Weights of a small mixture-of-experts language model, trained from scratch on English Wikipedia.
Size: 9 layers, width 128, vocabulary 1315, 3.79M parameters.
Experts: 16 experts in each of 7 layers, 64 SwiGLU neurons an expert, 2 picks a token, a sigmoid router.
Training: 259M tokens, 7889 steps.
Below are experts of layer 4 (counted from 0) of a mixture-of-experts language model. Rows are named router (the router's row for the expert), gate (a neuron's input weights, with its number), up (a neuron's input weights, with its number) and show model dimensions 0-127. Each number is 200 + 20 x the weight over its row's rms, rounded and kept within 0 to 999.
After each expert's rows: a language model's description of what the expert responds to. This comes from a sample of Wikipedia text that the model never trained on.

# expert 13
router,182,245,179,193,220,239,163,244,223,178,209,212,178,197,221,206,203,194,184,203,149,195,206,198,196,208,169,199,217,181,215,210,181,180,180,209,197,213,211,188,222,173,178,182,193,207,186,200,159,208,195,193,199,225,199,199,205,197,221,217,210,178,234,204,179,169,224,235,207,180,172,221,176,205,222,237,148,187,186,176,186,172,211,214,236,224,201,230,196,170,190,217,229,219,211,199,212,187,183,200,196,184,199,236,198,197,183,173,201,205,187,202,173,200,174,181,207,188,161,212,172,176,209,205,181,220,204,212
gate1,211,240,209,188,209,197,213,182,207,187,207,186,175,200,180,193,185,220,177,208,202,202,243,205,193,193,222,193,214,194,198,195,166,211,207,231,225,211,191,192,206,217,219,194,192,212,196,193,224,196,160,193,213,186,205,198,224,199,146,229,204,199,209,207,178,241,196,198,206,203,194,201,180,188,205,196,215,226,194,188,237,202,190,215,185,176,204,182,157,260,192,196,132,219,203,184,189,252,177,184,220,204,193,183,218,207,189,201,248,244,188,202,190,210,203,192,227,212,222,224,196,207,201,200,226,206,228,234
up1,205,194,204,205,214,217,145,202,243,199,179,189,224,193,210,217,210,156,234,195,212,224,178,184,219,209,184,216,200,197,227,211,204,204,198,183,196,171,207,210,190,197,212,216,193,215,221,199,189,181,219,171,178,206,179,196,178,224,225,191,189,201,161,222,174,202,223,178,199,194,202,187,242,196,175,228,197,189,204,215,166,221,224,194,233,192,197,180,217,172,233,175,231,214,211,202,208,222,214,218,167,198,209,214,215,166,226,202,182,152,199,211,203,224,169,174,157,188,189,173,203,189,209,200,197,214,181,152
Description: Final pieces of words and names such as es, s, a, ans, ons, ts, as in Guimarães, Minnesota, committee.

# expert 2
router,212,227,215,206,211,219,192,200,211,169,230,192,193,170,200,178,207,166,186,186,190,198,201,192,220,203,168,193,212,160,190,184,160,192,209,191,173,220,205,172,195,162,171,214,160,225,177,208,166,219,189,207,203,208,181,209,194,204,227,195,218,165,238,205,196,205,189,242,208,183,189,225,194,206,230,224,155,184,175,195,183,206,217,221,202,202,183,217,186,178,180,198,215,207,185,235,219,212,210,204,217,195,217,233,199,200,179,172,213,172,188,162,187,222,180,196,207,182,205,185,147,208,208,200,150,211,217,190
gate1,220,232,208,222,174,171,204,177,194,199,176,193,202,239,184,158,187,201,150,224,192,189,197,167,186,222,217,181,193,203,183,210,162,212,189,202,193,205,199,185,186,225,188,219,189,222,195,201,226,225,173,193,182,182,206,201,233,227,169,198,235,196,214,176,201,232,173,211,201,193,188,194,193,197,218,210,222,221,193,227,214,166,187,262,214,208,166,183,161,206,148,185,182,208,183,191,198,235,165,203,218,192,203,201,199,189,201,202,231,226,199,213,177,227,217,191,217,205,197,224,191,195,204,204,191,205,231,190
up1,193,204,190,218,240,215,170,213,213,193,182,216,200,172,185,182,213,173,223,176,232,218,177,186,211,197,186,207,185,201,208,182,221,213,186,185,211,204,179,183,197,226,185,207,192,220,205,199,185,144,215,166,196,202,213,222,145,227,188,193,184,203,195,228,177,191,215,213,188,194,195,211,214,190,211,236,191,183,191,213,188,221,229,190,216,170,216,185,230,201,218,184,215,239,201,211,209,186,236,224,203,189,207,194,219,165,211,217,160,174,175,196,179,192,198,164,160,200,187,181,196,171,230,166,171,185,173,172
Description: Vowels inside IPA pronunciations, accented letters (ü, ö, ø), sentence-final periods, closing brackets and name fragments such as -ard, -man, D.

# expert 7
router,219,224,175,196,244,215,197,218,216,181,195,203,191,197,222,199,221,186,194,211,206,199,185,226,199,235,167,171,243,175,233,181,176,182,200,171,196,227,222,204,242,165,196,196,203,170,192,203,194,182,193,205,209,212,194,197,203,206,226,204,201,189,210,188,168,182,198,199,204,164,181,201,196,208,230,205,192,206,168,205,202,192,224,209,210,216,193,246,186,185,174,208,177,220,206,234,231,219,192,212,200,206,173,223,198,221,161,184,222,208,202,218,174,170,178,192,184,193,234,184,164,217,201,171,171,235,243,223
gate2,180,185,182,185,215,215,192,182,220,217,213,202,234,213,160,201,209,200,199,224,205,183,179,216,214,186,184,189,236,207,225,185,182,176,193,202,162,203,210,159,256,184,210,186,175,200,180,176,196,216,200,223,187,199,221,184,195,208,223,235,207,171,223,207,167,228,175,243,194,188,175,175,236,183,214,220,167,201,167,172,181,210,220,193,216,227,193,229,179,198,224,200,185,199,207,211,224,200,183,214,217,205,197,204,224,217,198,187,206,175,245,245,210,212,191,216,226,185,181,207,186,192,194,181,205,237,210,199
up2,206,197,171,193,234,206,210,184,224,225,214,216,238,194,201,181,199,201,183,219,221,169,202,227,191,152,194,195,214,242,202,196,212,193,197,206,207,185,208,197,233,168,228,169,201,232,207,198,204,226,177,207,160,217,246,183,192,215,196,222,164,195,195,172,196,226,212,227,212,187,183,178,242,193,216,195,146,205,190,206,210,190,168,192,222,184,228,216,170,210,198,175,199,170,216,200,221,195,198,213,220,194,226,198,218,174,216,197,189,211,233,224,223,183,216,221,219,193,185,195,186,177,200,223,226,217,233,210
Description: Inner word pieces like ak, ug, z, j, w, ang in foreign names (Bakhsh, Yugoslavia), plus table pipes and digits.

# expert 14
router,206,248,209,190,228,233,216,238,210,164,215,224,206,183,221,199,226,189,195,203,169,201,200,215,207,215,183,183,216,182,193,188,194,185,209,181,201,228,202,186,220,173,172,198,197,226,176,214,162,223,201,179,227,217,191,206,199,207,228,217,207,184,218,188,181,197,191,243,215,174,173,215,203,228,243,221,163,193,182,194,188,210,233,209,232,212,188,223,194,189,177,214,212,208,170,236,211,190,185,191,204,170,216,227,196,211,168,171,220,203,169,197,182,216,194,178,217,179,190,197,171,194,227,198,154,193,218,226
gate1,254,210,209,204,200,178,207,167,207,203,199,192,204,188,181,199,200,224,153,192,191,201,191,170,196,219,209,197,168,180,210,236,178,226,177,198,205,215,184,195,184,196,189,204,214,189,222,216,205,198,179,178,200,174,204,204,212,211,143,208,246,199,211,194,199,227,201,220,215,213,202,201,161,179,233,212,220,214,221,195,190,166,184,230,176,210,208,193,189,262,193,162,194,204,177,191,193,216,156,176,201,193,217,188,219,203,195,193,217,244,203,190,196,235,221,178,214,211,191,230,176,193,187,190,190,210,240,186
up1,190,195,191,207,216,223,159,206,206,195,171,197,201,179,227,178,208,174,233,207,196,234,185,188,214,194,188,219,187,227,223,168,206,202,183,186,206,163,182,208,212,230,218,223,180,228,198,205,194,182,209,156,167,211,192,210,184,215,222,187,209,185,171,218,179,175,215,213,186,187,176,202,239,196,175,201,196,215,187,211,188,207,221,174,243,201,224,176,199,182,245,198,220,239,187,208,205,194,243,230,198,191,185,199,212,177,214,200,156,162,196,206,217,178,195,201,172,190,181,183,208,172,203,192,192,201,159,163
Description: Suffix pieces like -merican in American, -ian, -ic, and mid-word syllables in names and words, such as Democrat-ic, Penns-y-lvania.

# expert 12
router,194,212,188,216,225,207,196,224,222,172,223,197,215,194,175,182,202,187,170,177,160,198,212,205,197,214,173,183,195,201,194,197,172,181,231,218,175,255,207,204,226,239,170,200,162,198,182,185,153,209,215,204,189,210,183,197,213,198,194,216,197,198,203,224,197,189,199,217,206,159,200,192,178,198,240,232,183,181,185,207,204,172,207,189,223,203,189,223,217,172,198,213,229,207,201,220,244,206,181,214,186,187,185,197,150,238,183,180,194,176,170,211,169,180,178,185,213,190,181,202,187,202,182,197,148,211,206,201
gate2,170,210,174,178,208,226,212,174,208,228,240,214,214,211,189,188,221,198,193,207,186,185,153,208,188,218,190,182,215,218,231,169,189,181,202,208,170,217,209,223,265,207,172,167,178,204,182,184,192,204,221,212,193,206,166,168,215,201,235,241,214,203,208,207,193,231,197,217,176,163,192,166,202,200,216,208,178,183,156,178,180,194,197,172,217,193,214,234,176,177,207,209,187,204,196,209,234,222,187,238,207,207,213,209,205,206,216,181,197,180,223,193,196,185,199,189,210,188,202,194,186,204,171,235,167,201,209,202
up2,165,204,194,183,223,204,213,200,214,206,214,194,221,160,193,179,183,216,180,204,225,206,187,217,174,174,206,206,185,249,183,189,213,211,209,195,192,177,235,195,207,182,209,154,184,222,204,198,202,186,213,191,157,207,203,157,206,213,207,215,188,223,204,201,236,218,223,227,209,172,181,163,210,209,207,207,161,199,194,202,226,232,184,165,180,193,217,216,113,208,207,206,204,185,213,206,216,227,198,197,191,197,190,189,230,178,188,186,200,199,227,185,215,182,222,210,174,213,187,190,193,202,185,222,223,168,209,210
Description: Past-tense and noun suffixes such as -ed, -ated, -ment, -ence, and final digits of years after "In", as in In 1991.

# expert 4
router,178,228,208,168,209,240,222,226,190,199,215,207,178,161,210,198,206,166,224,191,187,192,206,201,219,203,200,188,238,196,163,190,188,185,224,214,211,223,216,180,210,169,201,159,213,208,189,202,166,241,227,188,206,221,202,181,207,217,205,209,209,173,202,184,171,215,209,208,210,185,170,209,213,195,193,227,188,195,181,234,191,185,194,203,193,195,202,230,218,204,195,198,168,212,185,227,223,217,215,162,220,202,171,201,233,196,180,181,220,164,199,176,193,243,164,153,192,169,200,189,172,174,190,207,193,236,206,197
gate1,231,252,205,190,207,190,191,164,181,177,192,178,171,196,187,179,194,214,207,234,208,190,210,164,182,197,212,184,170,171,201,187,202,204,224,190,204,200,193,183,196,222,199,207,208,197,205,200,244,179,171,162,178,166,192,177,191,184,175,190,210,223,216,180,209,237,192,163,170,219,211,206,176,193,195,189,186,205,206,187,207,202,187,217,186,178,200,164,175,238,199,207,181,180,189,214,180,221,149,214,182,194,210,172,218,186,218,203,233,235,223,221,230,197,194,187,210,195,196,231,189,230,228,184,202,199,239,186
up1,206,182,186,212,221,212,197,211,248,223,164,208,223,177,222,200,219,167,224,168,218,199,204,208,217,223,193,216,181,245,231,201,203,208,212,185,213,195,184,209,197,224,182,226,197,236,204,171,200,192,222,174,185,181,190,217,181,203,193,206,214,177,195,188,184,157,204,225,211,186,180,193,225,214,192,209,221,212,192,193,206,184,218,161,233,213,220,173,216,206,212,191,222,234,216,194,223,178,228,235,188,180,201,204,225,191,233,194,181,160,204,205,185,211,215,175,151,183,189,177,223,187,216,161,206,189,180,172
Description: Articles the, a, an after prepositions, plus first letters or pieces of words such as An-giosperm, St-at-s, ab-s-olutely.

# expert 6
router,169,210,208,208,221,220,189,220,214,155,222,184,211,209,194,193,192,219,198,223,161,212,188,203,220,198,188,181,202,180,199,200,196,204,198,202,203,219,237,199,231,166,196,205,170,237,206,230,188,230,210,184,226,214,184,210,178,188,185,179,223,184,223,214,146,157,229,223,223,180,202,203,184,188,215,227,211,200,173,193,185,193,242,213,228,240,200,220,194,170,188,233,195,216,219,208,203,178,214,187,189,175,196,222,184,227,153,180,235,194,195,209,209,235,180,191,232,191,210,202,191,195,199,203,167,211,206,201
gate1,251,221,170,225,215,176,210,199,202,185,192,193,214,224,191,186,168,202,154,202,211,182,230,163,195,207,187,203,188,193,213,224,169,204,185,189,187,190,202,199,200,180,190,189,225,201,191,215,216,201,141,173,207,201,232,168,204,210,156,222,236,213,202,195,193,240,218,211,202,192,196,186,144,203,210,210,229,229,206,207,212,203,197,222,186,197,203,194,181,228,185,209,193,193,195,198,189,193,184,190,247,215,215,223,226,210,189,198,229,254,226,192,216,223,237,196,225,203,207,228,204,208,189,188,202,214,213,216
up1,200,197,192,215,210,205,172,210,212,206,180,204,233,186,237,182,229,163,224,185,199,225,186,206,219,201,201,198,177,212,215,186,205,211,204,210,203,168,182,211,206,215,203,217,181,209,213,192,183,167,217,163,195,204,192,204,158,218,215,171,211,197,175,214,191,167,208,201,193,214,200,203,232,194,174,216,177,191,205,215,166,207,234,185,229,197,207,178,200,169,221,182,199,224,203,219,230,213,236,244,200,180,207,183,230,182,207,207,158,163,190,209,214,178,194,183,151,187,211,178,211,154,179,196,201,167,162,167
Description: Beginning and middle pieces of words, especially l, el, pl, oin, such as l-ist, j-oin-ed, m-ystic, plus year digits like 1-9-83.

# expert 10
router,208,219,181,211,201,254,193,220,193,209,239,191,206,182,202,227,200,203,200,220,197,214,169,213,182,192,188,199,198,170,165,190,187,187,169,213,212,209,205,202,211,160,198,187,196,215,207,207,167,221,226,203,214,206,181,187,208,207,212,212,230,190,207,212,161,208,212,200,212,210,209,218,173,205,193,203,199,176,213,172,195,201,212,230,248,182,201,218,188,200,213,257,192,191,159,208,217,198,200,172,193,222,172,245,207,207,156,197,230,185,200,207,203,194,165,202,230,207,214,184,218,194,218,198,137,182,237,212
gate2,170,174,164,159,192,199,208,193,210,213,226,204,218,178,162,235,221,200,203,207,195,196,181,224,211,213,191,183,217,217,194,174,203,212,217,214,183,198,205,199,210,205,216,175,182,198,182,185,193,180,186,188,223,189,208,175,224,203,200,264,204,190,217,202,147,203,197,226,187,179,202,193,206,186,230,241,180,173,179,189,185,208,195,192,212,197,184,208,191,189,205,209,167,210,212,207,241,211,175,204,181,191,152,239,198,185,200,189,211,170,258,242,210,193,197,211,231,195,186,199,210,193,160,192,183,210,221,207
up2,184,202,194,184,210,201,210,180,217,227,196,208,201,166,202,192,177,180,185,226,193,234,190,196,187,193,221,207,199,263,219,205,206,219,208,179,179,209,216,166,226,180,241,161,199,220,190,230,179,181,190,222,197,219,222,184,202,221,178,195,175,205,227,199,194,205,201,239,239,173,210,180,222,216,224,223,170,181,211,233,207,175,199,198,231,192,205,190,194,215,197,194,188,203,229,209,215,214,180,215,172,181,198,194,177,212,200,193,179,173,236,236,205,197,250,228,208,193,173,194,181,190,181,239,214,182,225,199
Description: Prepositions and conjunctions such as of, in, for, and, plus colons after infobox field names (UNII:, Children:) and table pipes.

# expert 8
router,201,224,223,181,220,213,178,223,203,160,201,194,222,200,192,207,201,193,195,170,177,205,213,190,218,224,189,172,219,190,192,203,205,195,208,210,191,206,226,181,214,203,200,185,197,210,159,229,165,203,176,188,236,228,177,212,196,195,203,219,246,163,190,191,182,226,215,222,189,202,207,198,191,216,213,210,193,187,202,175,207,220,224,185,184,192,190,220,231,155,217,193,178,162,204,222,189,189,156,231,224,199,180,219,222,201,172,174,258,206,192,178,201,201,196,169,226,155,191,185,189,200,218,206,167,192,200,237
gate2,172,202,203,181,214,203,244,168,218,218,210,191,230,195,190,228,200,212,225,218,180,181,193,235,176,224,182,177,218,207,197,157,188,186,200,245,161,206,233,217,204,187,203,158,197,221,177,217,197,212,201,209,200,182,178,169,218,228,198,224,228,187,206,170,200,204,211,238,198,174,193,169,225,185,209,205,189,169,171,193,171,201,210,179,225,213,183,211,181,201,229,191,178,175,203,190,224,198,189,240,198,192,203,213,228,199,212,177,195,178,222,203,209,190,200,172,229,161,178,204,208,198,183,228,199,216,212,233
up2,193,206,187,197,228,186,235,168,227,222,178,206,220,189,211,205,211,203,201,220,202,193,195,243,185,173,204,193,198,211,174,185,213,207,192,202,181,206,212,222,202,158,210,174,232,243,177,231,184,214,211,192,192,210,211,137,212,199,182,242,168,217,226,192,215,175,223,219,217,173,156,168,226,215,193,167,186,176,192,216,204,185,194,183,205,185,205,214,163,221,218,193,197,217,206,195,200,216,187,218,169,186,195,204,206,193,215,200,192,147,219,206,197,181,218,241,183,187,212,189,199,188,166,204,230,202,205,204
Description: Commas and semicolons separating list items, and final digits of years in phrases like the 1993 film, the 2011 draft.

# expert 11
router,216,219,207,213,227,228,187,231,207,152,227,208,214,153,197,167,204,165,156,206,180,186,200,194,237,197,218,208,190,184,204,192,181,217,226,177,196,217,206,204,226,192,199,192,212,230,192,196,185,195,214,200,212,166,190,205,211,176,213,196,208,178,233,212,182,205,197,209,177,156,184,215,189,235,246,229,183,169,138,199,183,162,215,181,182,221,191,214,199,197,200,221,181,163,183,210,188,194,209,196,192,215,186,213,200,230,198,188,238,212,220,183,212,203,200,201,205,213,190,199,186,214,190,165,187,223,219,219
gate2,167,198,191,184,217,196,230,202,220,223,195,195,248,180,176,191,220,210,191,219,195,182,181,213,182,187,183,184,204,207,213,172,185,195,223,250,198,193,211,158,208,204,217,183,182,248,176,190,203,213,202,195,198,211,221,164,209,195,206,223,210,191,218,202,184,224,200,231,196,168,178,161,229,206,214,242,167,167,170,181,181,214,219,187,190,221,195,212,204,194,193,179,184,201,202,186,202,186,177,216,165,181,206,212,238,224,192,180,230,163,225,228,204,183,191,210,220,190,161,212,191,173,179,190,200,227,214,193
up2,181,211,205,214,234,175,228,183,210,241,193,218,233,154,200,182,200,202,208,208,213,224,195,248,198,194,200,196,196,230,210,182,219,209,201,234,200,175,207,185,234,166,264,179,208,225,187,214,200,215,207,219,178,235,211,172,228,220,216,211,188,199,186,206,216,216,214,242,205,202,179,188,224,196,206,193,205,215,192,232,205,196,196,189,232,180,217,210,174,197,189,199,192,188,218,188,217,212,173,228,151,182,195,202,175,166,217,197,184,197,227,222,200,191,234,191,195,185,165,212,218,192,216,227,206,186,222,192
Description: Paragraph line breaks before headings or new sentences, plus periods, table pipes, opening parentheses, quotes and heading markers.

# expert 0
router,212,205,208,166,211,202,189,233,203,164,219,193,219,186,186,197,220,153,217,168,201,214,164,223,209,202,163,204,226,158,198,203,161,174,193,198,200,228,214,189,191,207,196,177,197,203,207,206,164,210,185,182,234,226,205,211,201,169,222,195,191,185,181,220,152,186,183,216,198,204,204,217,179,199,214,207,215,160,188,197,175,183,207,192,195,224,198,215,228,204,244,205,160,220,172,235,196,205,177,204,178,211,176,232,198,221,175,183,215,197,193,200,213,161,193,215,198,160,215,216,190,219,195,213,167,202,202,225
gate1,221,228,191,206,199,173,217,175,205,183,197,206,181,245,185,176,204,206,203,209,188,224,193,214,194,207,204,168,203,175,193,235,180,194,184,182,219,198,195,233,199,215,211,162,219,189,211,205,223,209,180,191,214,190,209,232,201,208,170,222,199,212,192,136,211,231,181,176,197,212,217,182,198,216,199,155,203,202,210,179,198,184,186,215,177,200,204,166,150,242,197,207,154,199,183,188,183,206,185,221,222,181,219,192,244,176,199,180,207,233,178,210,199,200,208,153,187,213,212,208,201,188,210,188,214,171,234,212
up1,212,216,194,189,253,207,168,202,204,201,161,207,212,190,224,193,201,178,235,186,225,182,172,194,237,182,206,223,191,195,236,181,227,225,202,188,212,216,201,171,193,210,193,209,182,209,204,211,183,158,208,170,199,201,179,199,168,203,220,161,180,155,183,225,172,154,207,189,230,181,195,183,218,186,185,234,177,209,191,235,205,227,211,201,236,212,200,189,219,178,207,185,228,226,202,205,208,198,228,191,202,191,200,225,206,202,237,223,170,175,188,189,208,189,187,203,162,190,195,175,218,183,201,193,181,210,177,189
Description: Word-internal pieces and common nouns such as year, play, one, plus digits in tables and date ranges, such as gr-oup, b-ay, 1-997.

# expert 3
router,179,213,218,177,210,220,206,225,192,190,251,175,178,197,214,226,223,225,250,191,204,216,175,227,181,184,183,182,194,161,176,185,179,195,213,188,211,220,244,225,209,186,210,224,197,212,208,225,202,225,226,211,232,208,198,187,208,160,198,206,196,163,216,199,172,189,231,183,218,195,223,208,179,176,194,212,207,176,200,182,158,185,202,225,202,194,202,219,212,232,234,202,194,196,178,224,180,193,176,203,167,210,178,229,223,203,171,197,222,198,188,218,221,220,187,187,206,161,223,231,189,198,210,197,177,217,212,216
gate2,153,218,219,159,183,192,239,196,237,195,222,199,229,212,184,189,205,207,194,203,196,195,221,201,193,188,193,177,234,201,210,179,190,190,212,212,194,217,221,196,242,203,210,179,188,193,164,169,168,187,207,206,215,213,207,168,197,209,226,249,251,174,213,197,193,235,206,229,197,195,192,173,214,176,204,208,167,182,194,185,181,207,196,198,218,208,192,224,181,195,224,218,181,185,208,229,224,220,186,219,218,189,187,192,236,178,208,178,199,159,245,203,204,205,189,207,209,172,175,224,216,188,172,214,196,231,212,210
up2,163,204,188,167,223,179,204,196,220,202,186,242,199,199,209,180,199,198,185,220,191,215,204,202,192,165,217,206,191,238,157,181,204,189,176,191,191,229,205,204,212,191,227,165,198,204,193,191,178,216,208,195,164,217,217,146,214,221,206,224,199,191,203,180,196,213,213,198,225,222,190,152,232,195,166,190,175,211,233,185,192,197,173,188,212,187,206,204,187,209,181,207,173,184,214,204,220,183,192,238,210,176,227,207,231,193,231,206,158,170,243,221,215,206,199,223,185,204,203,200,198,168,212,243,222,196,218,197
Description: Opening word pieces such as ex, cont, im, pre, and colons or endings of infobox field labels like Class:, Occupation:, Years active:.

# expert 1
router,211,232,208,200,195,213,183,184,199,173,232,207,200,202,206,200,179,185,194,197,166,179,202,221,209,202,184,179,208,193,158,200,181,206,223,215,189,209,227,196,223,167,228,171,171,250,192,210,181,234,186,169,218,227,177,222,179,201,214,188,191,166,243,201,193,207,213,215,195,187,180,223,209,227,216,203,173,181,190,185,187,191,207,189,249,218,216,212,217,179,189,228,217,208,161,218,238,182,181,199,160,175,196,217,187,211,159,186,217,195,219,185,186,203,171,182,209,188,169,191,189,186,223,180,170,198,225,198
gate2,168,192,200,191,208,180,224,150,216,205,214,214,208,221,176,204,187,213,217,225,204,202,174,224,176,208,195,160,216,209,198,178,184,195,200,222,156,209,222,194,230,183,202,154,169,209,195,162,200,205,196,181,185,213,212,184,204,221,219,264,215,176,216,169,194,247,210,204,184,197,188,179,205,194,197,231,159,180,190,187,187,213,210,183,199,224,207,235,190,197,199,197,174,188,199,215,220,198,173,233,187,199,185,214,226,181,201,173,203,191,229,197,205,220,160,196,206,179,171,216,180,189,187,196,190,228,221,220
up2,174,202,198,199,199,172,211,174,196,208,192,206,249,183,212,186,200,194,185,218,230,207,196,224,184,178,221,188,201,242,171,183,224,241,221,217,167,212,216,185,211,158,221,152,169,220,185,196,204,216,215,187,179,228,217,168,195,206,213,220,177,193,209,186,207,232,207,194,224,201,177,169,194,187,191,225,169,191,214,237,196,219,195,210,182,175,207,232,176,206,190,209,177,213,213,197,243,218,189,225,208,212,196,196,220,172,209,191,191,199,231,206,234,202,209,235,194,198,187,225,193,182,204,243,225,190,229,199
Description: Final year digits, closing parentheses and spaces in infobox birth and death dates, plus mid-word pieces like ack, und, tern.

# expert 15
router,201,245,207,187,191,208,225,227,209,151,202,190,224,196,219,198,229,211,183,191,160,193,198,222,233,216,186,171,208,181,163,177,196,174,218,204,176,213,204,187,213,171,219,190,218,207,170,168,172,227,199,204,239,227,197,179,184,185,189,206,225,183,180,206,186,208,191,224,199,197,209,220,159,216,204,222,181,193,187,196,177,211,246,198,204,192,198,235,189,170,213,211,188,191,167,215,212,191,223,193,217,186,198,191,207,213,162,186,225,213,205,171,179,174,193,183,182,179,182,211,176,211,205,172,152,231,200,204
gate2,170,215,204,197,197,202,238,214,227,216,214,178,221,210,186,213,201,208,211,215,182,191,189,221,202,205,187,119,215,201,188,171,185,192,182,218,162,221,248,163,225,180,233,166,200,203,162,166,217,185,216,180,212,224,193,193,191,210,193,237,219,191,213,187,191,208,199,229,204,192,199,184,221,207,196,219,184,173,187,185,177,191,210,181,211,198,200,222,173,179,208,209,165,187,217,228,242,186,193,199,199,204,193,200,208,206,201,173,203,185,237,220,219,185,182,216,210,170,180,216,188,205,170,186,174,217,215,225
up2,196,211,224,200,207,182,228,177,214,206,210,217,197,194,212,188,174,195,194,223,210,195,205,223,184,170,208,188,209,217,179,210,184,208,188,209,167,217,220,204,216,188,212,167,188,213,207,184,220,198,197,186,193,231,202,172,190,219,215,225,174,196,207,162,221,227,217,238,215,180,174,172,200,234,193,221,200,192,243,241,201,214,170,178,206,181,240,219,159,217,201,176,165,195,214,213,247,200,223,224,174,221,203,196,192,171,209,196,186,190,269,207,208,198,212,230,206,189,197,176,179,208,171,220,205,185,215,213
Description: Digits within years and figures, especially the 0 in 2010 or 2015, plus decimals, table values and accented-letter bytes.

# expert 5
router,179,201,210,158,221,227,203,222,189,182,240,169,179,187,215,223,192,225,239,207,206,199,192,219,192,197,168,204,189,176,171,186,185,194,188,186,191,206,227,206,219,172,193,218,214,203,209,212,191,253,251,219,227,202,213,192,226,170,220,196,213,160,230,187,180,194,237,194,235,206,205,218,205,206,192,222,215,170,191,208,171,183,207,223,204,194,195,220,227,245,211,221,193,195,183,215,214,196,183,179,176,191,185,231,225,204,167,205,219,169,180,222,204,218,181,201,205,191,250,203,200,189,214,203,183,207,195,200
gate2,157,203,182,160,216,192,244,188,222,184,204,212,193,204,196,208,206,205,200,205,210,199,180,235,190,201,174,203,211,209,212,174,180,174,201,208,173,234,203,177,243,199,196,173,207,203,185,181,176,209,211,228,228,210,202,160,230,209,207,256,210,169,205,203,175,218,213,237,209,204,173,179,206,178,201,226,196,193,186,171,175,200,211,201,199,215,187,231,187,211,202,203,163,214,199,205,244,198,171,214,210,201,200,225,222,179,208,191,209,160,215,215,219,215,165,205,201,174,211,195,191,208,186,210,174,253,204,225
up2,181,226,183,214,231,183,234,225,238,188,184,240,208,178,200,193,203,185,199,204,230,221,209,222,165,166,207,197,225,242,191,198,209,192,176,200,198,212,193,171,200,204,199,163,198,225,210,201,185,204,190,240,203,209,199,160,215,214,211,220,183,183,208,202,194,200,204,222,218,210,176,152,233,207,193,180,170,218,207,178,181,199,187,198,238,186,191,201,156,215,188,203,178,209,215,220,205,170,161,235,181,201,212,217,187,188,207,207,192,178,232,214,245,193,216,225,188,173,200,182,202,210,213,217,240,206,197,220
Description: Word-initial fragments like h, th, rec, ab, ro, plus colons after taxonomy labels and coordinate symbols such as ″ and ′.

# expert 9
router,184,202,196,200,191,200,167,217,198,167,232,198,199,194,211,186,200,163,191,220,162,166,176,225,214,219,196,193,198,210,193,207,185,216,216,211,197,181,215,228,222,196,181,195,225,256,177,205,195,238,214,176,222,211,182,220,209,198,217,220,223,148,211,201,180,214,246,216,188,179,193,212,176,194,227,206,215,186,172,190,146,171,214,187,185,204,211,229,209,185,218,234,189,173,200,207,203,175,190,186,192,182,195,198,189,217,193,176,216,196,189,175,210,235,172,181,197,188,198,224,210,179,161,181,166,222,213,208
gate2,156,195,207,198,199,196,212,173,228,202,215,196,207,193,196,189,216,192,197,205,177,186,203,234,193,219,189,170,220,217,203,195,191,172,199,207,165,212,233,175,215,210,196,157,204,230,172,192,209,218,205,192,171,211,208,181,226,243,196,245,227,185,221,186,205,207,211,237,190,186,164,184,204,173,236,228,156,190,157,180,169,200,226,187,197,206,187,238,173,185,209,235,178,192,213,208,182,204,193,203,198,194,186,177,222,193,213,177,209,168,209,214,197,189,202,192,213,199,164,235,213,205,189,213,193,237,230,203
up2,181,199,209,219,221,182,219,191,229,227,226,216,213,191,198,197,205,201,199,187,206,202,200,244,172,184,211,190,211,253,179,200,201,195,189,208,162,219,222,171,221,173,236,157,207,237,186,193,191,187,207,201,180,198,214,165,212,230,168,226,208,186,193,191,227,200,211,234,213,200,174,162,215,211,199,203,184,226,203,210,223,244,188,164,201,162,189,221,172,208,216,225,186,180,215,220,188,217,188,206,174,182,210,192,201,198,202,197,173,176,227,223,211,214,229,211,209,205,188,238,209,196,201,232,213,201,239,217
Description: Section-heading == markers, capitalized word starts like C, Ch, New, Un, and is or was in opening definitional sentences.